{
  "num_hidden_layers": 13,
  "hidden_size": 320,
  "n_experts": 256,
  "experts_per_token": 6,
  "d_expert": 48,
  "d_shared_expert": 128,
  "hidden_act": "squared_relu",
  "moe_layers": [1, 2, 3, 4, 5, 6, 7, 8, 9, 10, 11, 12],
  "router_score": "softmax",
  "normalize_top_k": false,
  "routed_scale": 1.0,
  "balance_loss": 0.00214,
  "balance_bias": false,
  "router_bias": true,
  "init_std_router": 0.0221,
  "lr_router": 0.000688,
  "vocab_size": 17915,
  "norm": "rmsnorm",
  "norm_eps": 1e-06,
  "tie_word_embeddings": false,
  "optimizer": "adamw",
  "learning_rate": 0.00153,
  "beta1": 0.9,
  "beta2": 0.95,
  "batch_tokens": [65536, 131072, 262144],
  "max_seq_len": 1536,
  "train_tokens": 1088000000,
  "max_steps": 8567,
  "dataset": "wikipedia_en"
}
Below are experts of layer 5 (counted from 0) of a mixture-of-experts language model. Rows are named router (the router's row for the expert), up (a neuron's input weights, with its number) and show model dimensions 192-255. Each number is 128 + 24 x the weight over its row's rms, rounded and kept within 0 to 255.
After each expert's rows: a language model's description of what the expert responds to; "mostly gets" lists some tokens that are sent to it at least half of the time. This comes from a sample of Wikipedia text that the model never trained on.

# expert 13
router [125 122 124 135 121 132 169 151 112 117 102 107 126 136 118 141 131 104 154 142  88  92 133 111 139 143  99  83 109 163 116 141 138 181 104 118 121 121 152 143 131  97  74 108 111 150 151 153 175 150 121  96  88 129 125 152 130 138 112 121 161 133 135 149]
up0 [121 153 101 138 118  84 116 132 105 129 114 130 109 131 134 108 109 120 148 102 114 128 133 120 116 114 109 101 114  96 126  88 122 113  96 148 107  82 183 151  97 125 142 133 144 125 114 164 147 104 116 128 138 130 110 114  87 137 150 109 162 107  95 122]
Coordinating conjunctions. The word and, also or, &, etc, then, joining list items or clauses; also °W/°E coordinate marks and list dashes.
mostly gets: " and", "°W", "°E", " or", " etc", " &"

# expert 23
router [163 148 147 150 110 138 119 152 160 118 114 117 111 114 144 103 136 167 141  97 151 139 106 121 125 155 138 131 150 113 139 108 155  84 110 103 151 136 124 143 138 133 125 114 169 124 126 133 138 134 161 147 115  81 117 138  97 114  89 139 141 143 122 150]
up0 [115 104 139 128 147  72 124 130 149 118 131 114 123 138 127  98 116 146 162 143 104  97 111 159  80 108 150  88 134 111 136  79 123 130  96 121 138 108 116 160  83 111  85 164 135 130 142 151 150 120 111 177 117 105 127 105 114 112 160 140 139  87 101 117]
Names after verbs. Person names, pronouns and company or team names as objects after verbs like tells or killed by, such as him, Sony, ESPN, Anu.
mostly gets: " Sony", " ESPN", " him", " Broncos", " Lions", " Arsenal"

# expert 56
router [111 148 124 122 139  86 124 173 105 104 142  86 160 107 111  94 122 109  87 131 148 133 131 147 183 125 147  95 131 141 142  77 101 102 146 126 154 112 139 123 109 109 125 170 129 138 139 138 135 117 154 136 160 138 139  62 105 127 139 151 130 158 134 141]
up0 [ 99 149 138 122 168 107 122 140 166 125  85 108 146 109 132  98  85 132 134 115 122 106  95 149 149  86 104  99 130 118 139  90 119 149 122  66 134 121 101 137 116 125 148 162 110 116 126 130 182 152 116 142 130 131 148  97  85 147 133 113 183 142  96  98]
Word-initial stems. Opening pieces of Latinate words at word start that continue into suffixes, such as pres-iding, Rev, Const, Comm, Nov, gen-ome.
mostly gets: " Pos", " pres", " Nov", "Ind", " Rev", " Comm"

# expert 20
router [132 107 165 148 132 205  83 139 143 156 116 108 117 136  93 127 125 148 177 130 151 119 132 117  88 169  89 135 139 112 149 172 107 146 149 178  97 131 129 179  88 115 122 134 133 112 105 102 130  95 128 127 138 146 126 110 137 104 159 170 140 100 142 121]
up0 [100  87 179 116 155  94 136 108 146 116 100 120 105 114 109  91 120 150 134 143  97 149  98 157 122 122  95 106 152  55 160 137 130 144 114 131 156 129 115 149 109 152 128 174 121 130 119 125 146 127 135 159 110 109 112  97 107 113 140 105 193  90  94 103]
Opening brackets, numbers. Opening brackets and parentheses in quotes, LaTeX and tables, such as [ in edited quotations, {, (, plus spaces before numbers and mid-word pieces.
mostly gets: " what", "{", " [", "[", "^{(", " how"

# expert 54
router [ 96 117 159  92 116  88 143 136  88 142 136 144 130 137 117  99 146 118 128 152  74 146 143 135 144 145 106 135 122 116 116 118 110 104 146  95  77 101 106 150 140 112 175 155 141 157 127  92 140 104 100 120 108 100 132 133 140 131 124 128 146  99 157 154]
up0 [126 133 158 120 132  82 142 147 144 135 145 128 121 139 138  92 126 143 142 146 100 162 150 123 113  51 113 112 129  89 137  73 130 126  93 108 158 117 161 162  97 172 124 142 118 135 166 127 182 168 155 158 161 126 113 108  88 110 127 124 172 104 116  84]
Clause connectives and commas. Commas and clause-linking words, such as However, although, While, This, and which in "of which" before counts or clauses.
mostly gets: " However", " however", " although", " These", " Although", " This"

# expert 27
router [166 139 139  98 153 117  85 107 114 138  76 137 171 152 111 118 118 114 134 117 100  75 116 157 123 153 140  59 130  84  96 131 133 153 145 106 119 152 145 123 126 116 118  96 142 104 139  99 112  89 151 126 158  98 138  58 128  94 140 125 148 114 129  99]
up0 [150 126 136 125 141  59  99 128 134 132 116 124 140 155 120  98 121 134 152 116  94 105 120 176 112 126 127 121 154  72 127  95 102 125  84 124 117 151 125 143  76 149 144 148 132 148 121 145 174 109 114 123 164 128 128  97 141  98 186 155 169 124 137 117]
Word-start fragments, signs. Opening pieces of split words, such as Techn-icolor, enthus-iastic, wor-ried, plus plus/minus signs before figures, coordinate marks and invisible byte-order characters.
mostly gets: "°N", "″N", " −", " Clade", " mon", " MPC"

# expert 3
router [114 121 112 149 140  93 131 125 121 130 110 103  94 159 113 116  94 142 151 154 130 113 134 121 139 120 178 181 118 134 138 150 136 114 120  72 132 198 149 110 136  87 161 161 126 150 150 119 160 153  78 143 147 146 127 101 138 120 159 137 155 109 129 163]
up0 [130 119 114 102 160  92 132 116 124 161 110 106 102 144 160  87 120 178 110 149 107 137 118 150  94 132  99  90 119 103 134 109 114 155 129 110 130  86 123 159 100 128 117 172 149 100  93 159 129 156 115 154 124 135 124  95 120 140 157 150 172  79 132 118]
Institutional name words. Words and joiners inside names of institutions, parties and offices, such as National, Federal, social, Veterans', and hyphens or slashes.
mostly gets: " Federal", " social", " cultural", " National", " federal", " Historic"

# expert 14
router [114 101 122  96 123 131 148 182 132 155 130 115 104 127 139 148 131 160 135 101 124 155 124 162 132 146 156 110 135 142 142 160 112 109 119 108  97 124 101 110 138 102 140 137 185  99 117 167 185 127  86 152 163  82 145 114  93  94 157 100 130 156 172 147]
up0 [121 128 171 117 166  34  92 115 121 137 129 116 125 132 174 102 106 139 104 112 104 116 115 173 119 106 111 117 145 110 129 132 120 121 113  78 121 110 141 138 102 105 135 145 111 102 120 138 174 149 113 130 141 116 176 112 128 120 159 133 168 149  98  92]
Competition event nouns. Nouns for contests and their units, mostly in sports biographies, such as game, match, tournament, players, appearances, touchdown.
mostly gets: " games", " tournament", " Event", " matches", " touchdown", " appearances"

# expert 0
router [140 141 128 103 134  89 159 106 118 112 109 111 145 167 143 104 122 161 211 139 115 136 149 194 135 100 123  92 160 112 120 144 133 117 138 127 132 152 142  97 142 147  75  80  87 129 129 116 103 127 113 142 103 174 170 125 168 112 115 180 104 104 139 144]
up0 [168 113 118 116 163  71 135 128 124 144 123 118 103 157 143 108 127 149 154 124 117 144  91 181  96 110  92 105 149  91 164 129 103 141 132 143  81  99 114 175 105 119 129 157 107  99 114 150 155 126 124 184 133 137 159 108 106 118 153 102 158 117 170  97]
Infinitive and range "to". The word to, mostly between years in ranges (2003 to 2008) or before infinitives (in order to, attempt to), plus To/We openers.
mostly gets: " We", " To", "To", " Che", "We", " served"

# expert 39
router [ 89 127 136 102 111 131  63 107 143 121 156 118 147 137  71 110 137 113  97 128 159 156 112 160 116 121 125 124 112  89 136 130  99 100 143 111 153 130 127 173 122 100 140 141 188 138 111 148 163 124 144 126 133 148 121 142 108 150 131 134 138 148  79 149]
up0 [143 123 114 136 130  74 142 122 137 109  75 140 103 150 119  78 115 139 117 136 128 118 121 173 116 123 114 106 146  73 161 120 112 144 108  99 115 113  96 172  60 133 160 159 140 132 110 124 120 124 105 131 141  96 154  71 116 115 171 119 160  98 133 111]
Numbers in citations, matches. Numbers after a journal title, author or bracket in references and match reports, such as volumes (Latomus 49), years (1986) and goal minutes (70').
mostly gets: " Three", " Seven", " IV", " III"

# expert 8
router [153 101 127 146 117 158 137 158 115  97 152 102 142  85 106 138 142 103 135 133 138 142 109 103 106 147 103 121 132 137 183 145 138 137 129 119 141 140 134 124 127 107  98 142 124 164 145 141 138 147 163 137 146 113  98  97 134  92  87 110 131 120 119 120]
up0 [125 130 106 107 158  80 129 158 133 112  98 152 133 136 159 111 107 140 115  93 146 141 141 125 115 114  94 106 122 123 141  75 137 147 116 167 114 112 119 178 115 144 135 141 110 121 127 139 164 164 104 160 144 118 131  75  87 128 177 136 121 131  99 107]
Mid-word fragments. Word-piece fragments inside rare words, mostly taxonomic names and foreign names, such as Merremia he-der-acea, titan-osa-urs, Lakshminar-ayan-an.
mostly gets: " vacc", "olk", "iph", " Gol"

# expert 22
router [166 155 106 127 116 107 133 136  89 124 131 146 135 124 133 159 138 156 159 113 101 117 157 128  94 147  98 192 152 155 141 119 112 121 145 125  95 125 136  96 146 158 155 112 167 172 120 144 134 120 158 173 124  99 156 115 122  94 142 113 155 124 167  87]
up0 [126 132 141 157 150  96 141 103 153 153 105 162 108 144 134  98 135 136 139 114 140 123 120 178  90 118  77  89 146  86 113 127 113 140 123  96 131  93 122 154  95 137 128 169 159 132 114 121 124  99 120 124 142 120 123 118  93 114 153 136 152 117 121 131]
Number separators in results. Commas and decimal points inside numbers in election and sports tables (81,110; 21.83), plus sentence-final periods and name-initial syllables like Har, Mel.
mostly gets: " Har", " Mel", " Kar", " Tol", " Ek", " Bor"

# expert 24
router [116 126 133 123  78 176  94 134 104 129 100 100 108 163 141 144 130 113  99 171 129 149 116 130 126 102 105  77  95 171 122 132  66 128 125 134 153 100 143 115  96 119 130  77 113 112 104 111 140 166 122 103 136 123  95 168 120  98 106 131 117 132  94 129]
up0 [135 136 149 119 153 100 139 113 119 127 130 135 150 136 147  84 105 111 133 109 131 142 129 136 102  70 104  86 129 101 136 116  96 149 108 130 139 105 133 174 113 159 114 158 140 109 137 131 144 132 140 177 146 121 126 105  87 115 179 116 170  92 104 117]
Descriptive present verbs. Verbs and participles stating what something contains, shows or does, often after which/that, such as provides, contains, featuring, holds, dating.
mostly gets: " provides", " provide", " contains", "}{", " containing", " providing"

# expert 9
router [125 132 129 134  93  89 122 115 118 128 163 145 133  81 116 117  93 123 151 112 131  84 107 124 137 136 166 164 112 125 124 148 153 146 131 157 129 115  98 148 144 135 120 105 122 132 142 106  84 105  69 137 116 138 119 148 172 125 138 110 146 106  87 132]
up0 [135 124 154 130 170  59 159 142  90  83 109 125 123 154 131  92  97 148 157 122 103 156 115 129 120 107  96  96 141  95 125  93 104 163 126 116 125  90 117 173  66 169 148 182 132 141 147 150 164 109 106 123 112 135 165 109 107  95 169 108 161  96 129 132]
Opening brackets, quotes. Opening parenthesis after a term, giving a gloss, acronym, place or age, as in bordj (fortress), Association (NHRA), (age 79); also opening quotes and brackets.
mostly gets: " (\"", " (", " (/", " [", " “", " =\n\n"

# expert 15
router [139 153 149 122 104 171 108 161 109 148 123 117 155 148 166 108 171 158 104 140  85 108  96  95 153  93 105  92 131 101 113 174  97 108 131 157 157 140 145  86 134 124  98 129 136  88 110 104 145 156 137 157 136 128 142 145 160 125 108 113 114 112  76 132]
up0 [ 92 128 158 137  84  66 137 101 111 137 134 115 139 160 163 110 123 151 142  91  88 131 115 144 133 121 100  94 107 112 156 105 114 121  87 110 115 100 124 148  97 154 134 173 121 114 135 145 106  93 116 154 149 132 115 108  99 114 136 164 154 102 145 106]
Event verbs, result cells. Past or passive verbs after was, which or a subject noun, such as took place, caused, resulted, sold; also the space before scores in Win/Loss table rows.
mostly gets: " occurred", " caused", " resulted", " causing", " killed", " starring"

# expert 6
router [114 154 105 180 127 129 132 122 114 109 105 135 126 147 117  95  85 128  94  89 172  94 138 149  98 151 108  99  77 125 153 125 110 115 119 153 124 118 157 131 137 162 164 134 160 113 143 120 133  98 116 133 105 151 101  90 108 158 130 135 126 118 125 134]
up0 [116 121 130 102 105  53 146 117 123 139 107 149 116 161 151 108 119 129 125 136 128 124 121 155 115 126  76  93 157  95 130 118 103 146 104 108 114 108 122 142  97 131 148 117 115 149 120 131 145 132 134 150 124 120 148 109  94 127 202 101 132  78 153  92]
Role and field labels. Job titles and field labels in credits, rosters and tables, such as Composer, Manager, coach, Genus, Turnout, plus car numbers and team codes.
mostly gets: " JPL", "Scientific", " GK", " Turnout", " Genus", " Admiral"

# expert 63
router [144 155 187 122 136 155 129 103 135 139  95 107 102 129 115 168 161 157 131 168 130  80 149 139 125 137 116 155  92 148 172 147 153 152 138 139 120 128 139 127 118 130 113 159 156 147 149 113 107 130 147 154  78 120 139 153 140 109 126 129 101  82 123 109]
up0 [103 117 140  99 129  85 128 101 120 133 145 120 117 175 146 111 127 183  98 127 140 103 129 166 127  90 106  98 153 104 144 108 131 115 122 112  94 113 140 169 114 140 108 120 107 160 139 110 156 118 147 114 136 101 117  75  95  94 161 121 165  94 138 150]
Definite article the. The word the or The opening a noun phrase, especially after include, including, with, by or of, as in including the COVID-19 Income support.
mostly gets: " The", "The", "the", " the"

# expert 26
router [168 144 126 148 101 107 112 130 159 118 135 123 112  82 109 144 139 104 108 160 144 158  92 134 109 120  94 136 104 146 120 134 119 119 120 145 142 115 127 139 150 147  89 125 125 155 145 108 104 132  91  91 125 173 196 129  95 175 124  84 174  99 113 139]
up0 [126 146 105 115 174  85 144 130 122 113 107 122 161 162 124  90 116 176 118 123  96 127 137 169 125  85  94 106 137  87 139  88 109 139  95 100 146 120 124 159  74 150 109 138 126 126 106 196 166 136 129 176 153 141 110 132  92 121 155 132 170 113 106  97]
Table cell separators. Pipe separators and semicolons between table cells, especially after empty or dash cells, plus country codes like FRA, TUR, ENG.
mostly gets: " —;", " –;", " FRA", " None", " TUR", " —"

# expert 10
router [118 156  91 130 110 133 138 139 139 125  89 142  92 165 128 103 143 144 137 154 143  87 168 154 157 149  77 167 144 114 108 110 132 138 143 122 106 105 121 112 145 138 135 166 171 138 126 119 130 145 111 103 107 122  74  88 180 148 144 172 113  97 144 168]
up0 [ 80 132 163 113 174  50 129 140  87 129 162  85 123 161 115 104 127 140 144 111 102 146 130 156 124 106 105 123 134  73 142  75  99 102 124  96 105 103  98 147  90 166 142 143 124  89 145 143 145 160 112 145 115 120 146 136 121 133 158 134 193  88 118 100]
List and table line-breaks. Line breaks ending list items, and table-row pipes at the start of a new row, as in timeline years, name lists and track listings.
mostly gets: "\n", "*\n", ")\n", "\"\n", "}\n", ";\n"

# expert 28
router [111 138 145  86  89 107 129 144  85 147 159 167 151 154 109 139 135  84 146 155 120 136 122  95  93 134 158 130 133 127 100 113 129 157 144 123 139 112 128 135 145 124  93 105 116 138 167 104  99  77  98 158  90 139 145 151 134 169 117  91 157 144 140 123]
up0 [127 140 151 111 134 117 121  99 137 130 113 122 115 150 131 105  65 130 136  84 120  79 151 129 133  95  54 107 122  71 134 129 121 143  77 136 112 104 116 160 122 143 139 141 129 147 126 125 152 155 108 140 130 114 132 120  72 133 142 113 168 113  81 123]
Connective adverbs, "other". Discourse adverbs and contrastive words after "and", "or" or a comma, such as also, then, finally, more generally, the other, others.
mostly gets: " However", " Other", " other", " then", " example", " instead"

# expert 43
router [136 138  85 179 105 146 130 130 120 138 142 119 132 145 150  99  89 118 178 122 135 149 127 148 133 145 151 105 103 116 137 197 110 123 126 116 118 161 146  92 136 121 147 124 103 129 151 128 138 123 127 157 152 118 137  74 135 151 117 192 107 110 121 135]
up0 [161 128  90 125 137  98 135 132 110 162 137 124  98 152 151 132 115 153 149 111 105 126 152 143 112 127 113 104 103 130 127  86 116 135 119 135 123 125 129 151 110 156 144 164 136 132 135 118 165 108 126 105 145 110 133  80 122 136 171 151 181  69 103 103]
Sports competition names. Name pieces in sports and brand titles such as Super Cup, Summer Olympics, Premier League, Porsche, and word-piece endings in team and club names.
mostly gets: " Super", " Summer", " Premier", " Euro", "-the", " ML"

# expert 37
router [197 145  76 140 105 122  98 134 163 138 114 102  98 101 101 113 161  98 131 109 150 142 166 176 102 134 144 153 121 110 104  98 109 127 134 143 112 123 114 119 135 138 167 103 125 104 174 128 133 150 151 126 111 126 136 136  97 176 119 126  92 104 133  89]
up0 [127 135 137 113 150  70 117 113 139 115 128 130 121 127 153  90 126 127 112 129 114  84  96 161 107  98 116 122 153  88 155  97  96 133 125 115  96  77 126 119  94 184 145 133 105 128 131 147 172  98  92 127  91  96 152  97 109 119 152 112 159  89 142  96]
Name ends before country. Pipe or slash after Slavic, Hispanic and other foreign person names in medal and results tables, plus name pieces like č, kov, ič.
mostly gets: "č", "kov", "ič", "ñ", " Decision", "š"

# expert 11
router [120  74 145 109 126 123 134  68 119 135 142 102 143 148 131 141 149 118 131  98  89 146 122 130 115 151 152 143 123 152 110 154 170 109 141 105 192 113 112 115 139 104 156 131 147 115 113  99 170 140 133 140 129 132 109 124 118 158 130 155 143 141 127  80]
up0 [162 134 130 123 131  91 130 128 145 131 117 145 129 146 167  92 121 115 128 118  98 136 107 154 117 112 126  90 130  81 131 112 100 134  82 100 131 159 130 126 128 125 109 185 133 124 136 143 152 171 107 132 158 121 139 114  95 108 123  95 153 162 107 144]
Word-initial noun pieces. Opening pieces of content nouns and adjectives, often split words, such as host(ile), diver(ged), Mar, Arab, alien, dragon.
mostly gets: " host", " ap", " Arab", " Mar", " reg", " cat"

# expert 59
router [145 143 137  98 155 132 139 118 118 108 137 182 129 140 140 143 143 124  88 112 121 108 158 154 141 157  78 167  85 138 125 162 140  96 142 125 143 145 109 130 135 182 146  83 153 147 124 123 111 112 175 128 166 127 145 152 112 127 162 108 130 150 121 119]
up0 [128 117 173 119 128  86 134 144 117 145 117  86 115 170 115  76  96 155 122 123 138 125 157 123 104 108  80  86 128 119 138 124 110 119 118 134 120 111  92 147  84 131 137 153 153 150 138 171 163 108 118 133 141  95 112 125  83 121 152 116 173 134 119 152]
Commas in lists, citations. Commas and closing punctuation after years, names and list items, especially before ISBN in citations and in year series.
mostly gets: " ,", ".,", "),", ").", "\"),", ");"

# expert 12
router [116  96 165  79 117 118 131 148 140 151 159 158 131 148 159 120 116 183 126 125 142 147  88  97 119 128 126 153 125 135 156 117  75  89 142 144  78 116 112 198 105 121 131 162 109 107 124 118 124  92 116 125 158  67 134 162 129 121 121 141 114  96 139 131]
up0 [119  68 147 134 177  71 141 119 141 156 127  97 126 115 162  87 121 133 124 154 109 124 120 153 121  94 192 117 143  92 123 125 133 135  76 120 119 116 102 127 117 142 106 152 162 114 139 104 124 123 113 109 154 137 120  96 131 129 147 125 205 121 138 109]
Determiners after verbs. Articles and determiners opening an object noun phrase after a verb or preposition, such as find a, his first, as soon, any, whether.
mostly gets: " how", " what", " any", " than", " new", " whether"

# expert 47
router [144 118 184 171 153 105  94 134 140 108 151 143 138 160 112 143 116 119 126 124 129 156 117 146 142 146 165 155 140 151 115 132 151 138 128 165 164 107 146 120 122 150 130 118 129 110 131 104 159 129 105  90  74 131 134  98 107 126  74 163 131 137  97 119]
up0 [135 139 128 137 130  70 132 136 119 163 140 142 118 158 154 131 124 149 112 144 125 137 128 145 131 116  99 131 135  99 159  94 134 144 118 114 160 122 128 156  97 152 130 133 153 139 117 149 165 101 104 128 136 146 146 101 107 106 152 122 164 108  90  91]
Line ends, while, table cells. Contrastive "while" in statistics sentences, line-final punctuation with newlines, and numbers or name pieces inside sports and data tables.
mostly gets: " while", "'\n", "\"\n", ").\n", " —\n", "har"

# expert 58
router [138 141 119 155 145  99 175 166 176 157  90 108 150 109 124  91 128 148 155 147 171 109 120 149 131 139 147 105 150 132 152 119 126  80 132  85 154 118 144 179 172 123 128 108 154 130 146 118  99  93 121 119 121 100  61 136  85 117 148 150 155  96 115 151]
up0 [175 128 151 123 147  56 132 140 169 141 120  95 136 131 140 106 141 149 108 114 106 128 155 144 102 111 103  84 180  95 157 134 110 115  96 119 121  84  96 196 103 140  85 133 118 130 143 117 136 140 106 132 130 118 118  96 112 138 143 149 175  84 130 146]
Infinitive to and modals. Infinitive "to" after a noun or verb (required the state to) and modal verbs like would, could, must, should, cannot.
mostly gets: " would", " could", " must", " should", " cannot", " can"

# expert 41
router [124 150 149 120 116 126 143 151 166 149 176 137 123 136 175 137 106 120 162 146 114 123 127 104 107 103 141 123 140 137 120  81 148  94 131 140 114  99 167 127 140 159 100 143 124 121 157 144 183 143  86  90 158 115  70 160 143 110 143  72 120 141 141 100]
up0 [105 115 140 106 156  71 123  80 110 150 130 150 123 121 147 103 115 126 133 110 106 125 142 137 116 143 101 120  84  96 135 108 115 139  90 146 113 120 155 155 112 126 127 155 147 139 131 149 104 120 119 135 132 108  95  98  73 132 168  87 134 124 109 102]
Role after as/became. Articles and words after verbs of change or designation, such as a after converted into or remodelled as, plus renamed, appointed, promoted.
mostly gets: " renamed", " named", " appointed", " ranked", " promoted", " merged"

# expert 61
router [104 156  93  81 118  83 129 162 126  89 141 147  75 110 117 147 122 107 154  80 146 106 142 115 108 150 127 110 136 108 131  85 152 127 136 142 126 136 137  94 118 140 118 149 109 102 130 120 150 130 100 139 112 108 149 118 125 144 111 127  95 102 146 120]
up0 [138 136 139 126 119  65 115 121 146 145 102 116 137 143 151  67  99 132 108 130 152 119 116 146 102 105  99  82 123  98 116 118 142 148 124 134 107 102 129 173 118 138  91 145  79 118 124 132 149 142 117 121 135 130 141 107 117 143 147 107 141  86  70 120]
Infobox and table fields. Colons after infobox labels like Nationality or Born, pipes between a person's name and country or party in tables, and commas after names.
mostly gets: "|---|---|\n", " Turnout", "–:", " Majority", " FW", "|---|---|---|\n"

# expert 44
router [ 92 141 124 161  85 101 138 158 123 100 127 125 131 109 133 126 141  98 177 132 133 104 161 178 151 145 118 149 103 142  92 102 146 117 141 119 144 129 136 115 121 115  83 157 110 116 135 114 110 138 117 122 125 135 161 120 157 132 117 191 126 112 133 153]
up0 [116 142 146 121 117  87 150 115 161 138 118 144 113 141 136  83 104 118 134  93 144 152  98 171 117 114 107  93 111  66 132 106 107 137 126 132 129 117 144 138  62 146 130 193  97  93 101 139 130 107 136 102 157 103 122 116  77 126 162 149 142  80 114 103]
Table row starts. Pipes starting new table rows in sports statistics and league tables, such as rows for Total, seasons, rankings, and competition names like Premier.
mostly gets: " —\n", " ML", " Champions", " Premier", " FI", " Qualification"

# expert 40
router [ 77 133 116  78 113 114  96  93 159 114  84 128 114 133 144 143 106 154 151 162 156 132 128 146 170 114 149 100  98 108 156 117 167 130 127 124 118 132 150 137 119 131 133 173 146 116 111 101 181 143 125 108 129  94 158 103  85 138 104 131  57 145 117 163]
up0 [111 137 146 130 154  81 145 120 123 130  72  90 124 176 143  74  99 118 110  97 122 148 125 159 145  67 112 103 146 105 148 119 123 157  88 110 112 126 144 133  88 113 120 174 112 171 138 151 147 141 162 190 155 145 125  99  91 112 158 123 139 120 110 129]
Dates and day numbers. Day numbers and month names in dates, especially birth dates like "born December 30, 1969", plus County, Township and place-name endings.
mostly gets: " County", " January", " February", " Township", " July", "boro"

# expert 53
router [156 154 106 149 159 129 144  97  92 116  91  94 151 158 155 144 114 138 165 117  71 144 168 102 147 135 156 162 116  93  93 137 127 139 157  92 129 121 153 107 117 143 159 123 119  93 107 155 156 127 155 114 149 119 122 129 107 180  92 147 114 144 113 135]
up0 [129  96 123 145 124 109 135 115 119 153 125 123 128 161 171 108 114 145 119  78 133 137 152 133  92 113 108  96 122  73 143 106 106 137 121 111 120  85 125 143 108 144 143 153 130 118 172 135 141 125 167 131 154 118 144  86 124 161 166 117 156 124  91 107]
ISBN hyphens, possessives. Hyphens inside ISBN numbers, possessive 's after organization names, and "its", plus capital letter pieces like -S, PS, EC.
mostly gets: " Its", " its", "/S", ".org", "IS", "EC"

# expert 46
router [135 128 179 106 159 159 142 109 148 105 165 121 167 125 103 125 132 135 155 148 117 134  89  92 104 120 139 140 115 108 120  99  88 132 111 145  99  97 111 109 117 134 147 118 131  87  87 107 133 109 110 102 118  88 147 138 169 121 116 128 191  90 110 104]
up0 [121 121 136 134 166  75 134 119 141 124  95 121 129 122 130 101  66 156 126 137 113 143 135 149 101 101 114 112 165  96 157  99 139 142  86 122 108 114  84 134  88 137 137 154 151 127 161 122 163 132 112 137 137 133 139  95 116  96 194 101 173  88 129 102]
Large numbers' digits. Trailing digits of large numbers and counts (200,000; over 150), number words like million, hundred, and cells in numeric tables.
mostly gets: " hundred", " billion", " million", " keep", "antha", " twenty"

# expert 34
router [160 107 171 164  96 156 134 134 124 155 101 101  76 111 117 123 106  87 120 135 118  64 121 159 104 137 134 156 142  94 150 130 143 123 124 110 153 120 146 149 112 123 112 120  96 129 176 180 144 125 106 108 144 179  92 154 133 137 126 132 199 157 102 145]
up0 [161 179 141 143 105  82 128 142 145 140  92 146 145 111 127  79 115 145 147 116 114 130 140 153 115 111 123 104 158  85 151 126 109 123 107 116 128 105 162 143  78 127 107 188 141 137 121 139 156 121 118 162 115 134 107 116 112 115 141 138 179 105 110 113]
Verbs after subject nouns. Auxiliary and main verbs (was, has, had, are) right after a concrete subject noun, often "Each X has", in descriptions of buildings and devices.
mostly gets: " wheels", " typically", " usually", " flowers", " walls", "|---|---|---|---|---|---|---|---|---|\n"

# expert 51
router [108 122 133 132 144 131 146 146 136 160 149  98 102  67  78 158 136  96 103 142  98 137 112 108 120 115 158  89 146 116 154 141 141 165 143  96 141 149 132 110 143 127 144 124 154 104 158 109 120 151 116 106 135  89 159 154 130 156 116 102 140 166 147 112]
up0 [159 141 149 144 169  88 103 120 128 138  75 144 117 189 131 107 113 141 123 118 130 125  94 186 152  99 136  90 116  80 116 124 113 159 109 153 109 105 132 150 116 189  93 152 136  96 106 120 156 147 105 119 146 145 133 100  73 112 122 126 155  91 122 143]
Clause-ending commas. Commas, often merged with a closing quote or bracket, ending a noun phrase and followed by and, which, with or including.
mostly gets: "\",", ",\"", "\"),", "\")", "),", ","

# expert 36
router [132 136 100 115 168 124 165 169 140 100  97 133 122  91 114  88 158 128 149 125 188  79 137 113  95 124 114 111 125  98 120 135 104  99 139 143 151 124 141 180 112 150 115 125 113 138 127 133 129 144 111 167 149 100 134 165 106  98 145 130 162 149 110 136]
up0 [118 107 128 128 147 100 120 120 121 165 126 130 127 111 135 104 112 146 122 130 107  97  99 148 125  68  79 120 140  60 197 104 137 116 111 107 128 112 100 179  95 163 129 137 137 105 186 109 134 112 115 138 133 104 158 115  74 148 166 109 135  74 160 119]
Narrative verbs and prepositions. Verbs of intention and following prepositions in plot summaries and biographies, such as decided, tries, wanted, afraid of, furious over, After, Despite.
mostly gets: " After", " decided", " Despite", " tries", " find", " attempted"

# expert 25
router [104  63  97 117 145 129 132 132 112 127 111 163  90 119 120 138 158 102 165 107 116 164 147 153 150 100 142 108 105 127 106 140 168 157 151 145 169 186 113  96 141 120 119 143 116 102 118 100 115  91 146 101 131 126 133 123 148 163 161 149 131 144 143 100]
up0 [134 147 133 122 116  96 111 133 108 108  96 126 125 141 155  85  92 144 115 108 145 139 112 154 104 111  75 113 117  93 134  98  96 147  89 131 138 115 137 150 115 129 117 157 137 101 119 137 142 105 148 118 159 119 131 102 138 142 198 130 173  98 128  87]
Place-name commas, regions. Commas between place and country (province, Iran; Haryana, India) and regional words like northern, eastern, Greater, Los in locations.
mostly gets: " eastern", " northern", " Greater", " southern", " Los", " Eastern"

# expert 42
router [132 146  97 159 144 155 130 148 150 102 150 113 139 178 155 138 107 118 163 137 151 104 182 133 107 125 103 102 169 103  98 169 180 152 163 181  85 136 120 130 101 133  87 142 107 140 125 112 130 139 114 145 114 161 177 154 131  87 174 134 154 136 166 124]
up0 [112 146 146 112 128  40 120 137 133 116 142 115 108 153 117 116 130 148 124 107 117 149 121 134 108 118  99 121 189  71 123 118 130 125 106 127 108 115 122 184  97 157 136 140 161 145 114 151 146 128 116 177 123 123 136 120 129 121 177 115 151 116 128  94]
Duration and time prepositions. Prepositions introducing spans, distances or times, above all for, plus until, after, through, along, before, on, as in concurrent for 4.8 mi.
mostly gets: " until", " After", "After", " every", " along", "On"

# expert 33
router [130 132 119 134 136 134 150 127 128 130 146 122 128 145  91 157  92 153 117 148 132 131 165 106 144 161 139 129 180 149  85 142 118  98 143 130 144 152 168 139 103 117 168 113 136 139 111 145 128 115 136 118 156 126 132 108 101 159 136 149  87 103 129 153]
up0 [129 157 133 106 122  49 121 130 124 135  94  85 125 138 130 123  99 165 132  98 125 131 136 156 120 119 122 113 178  83 125 104 129 151 107 112 100  80 134 129  75 151 128 120 130 149 120 123 151 125 115 140 138 119 122  68 110 126 161 123 153  83 143 116]
Hyphens in compound names. Hyphens inside double-barrelled names and compounds, such as Gilio-Whitaker, Vice-Župan, non-religious; also inner syllables of foreign personal and place names.
mostly gets: "-P", "-V", "-in", "-S", "sp", "-Ch"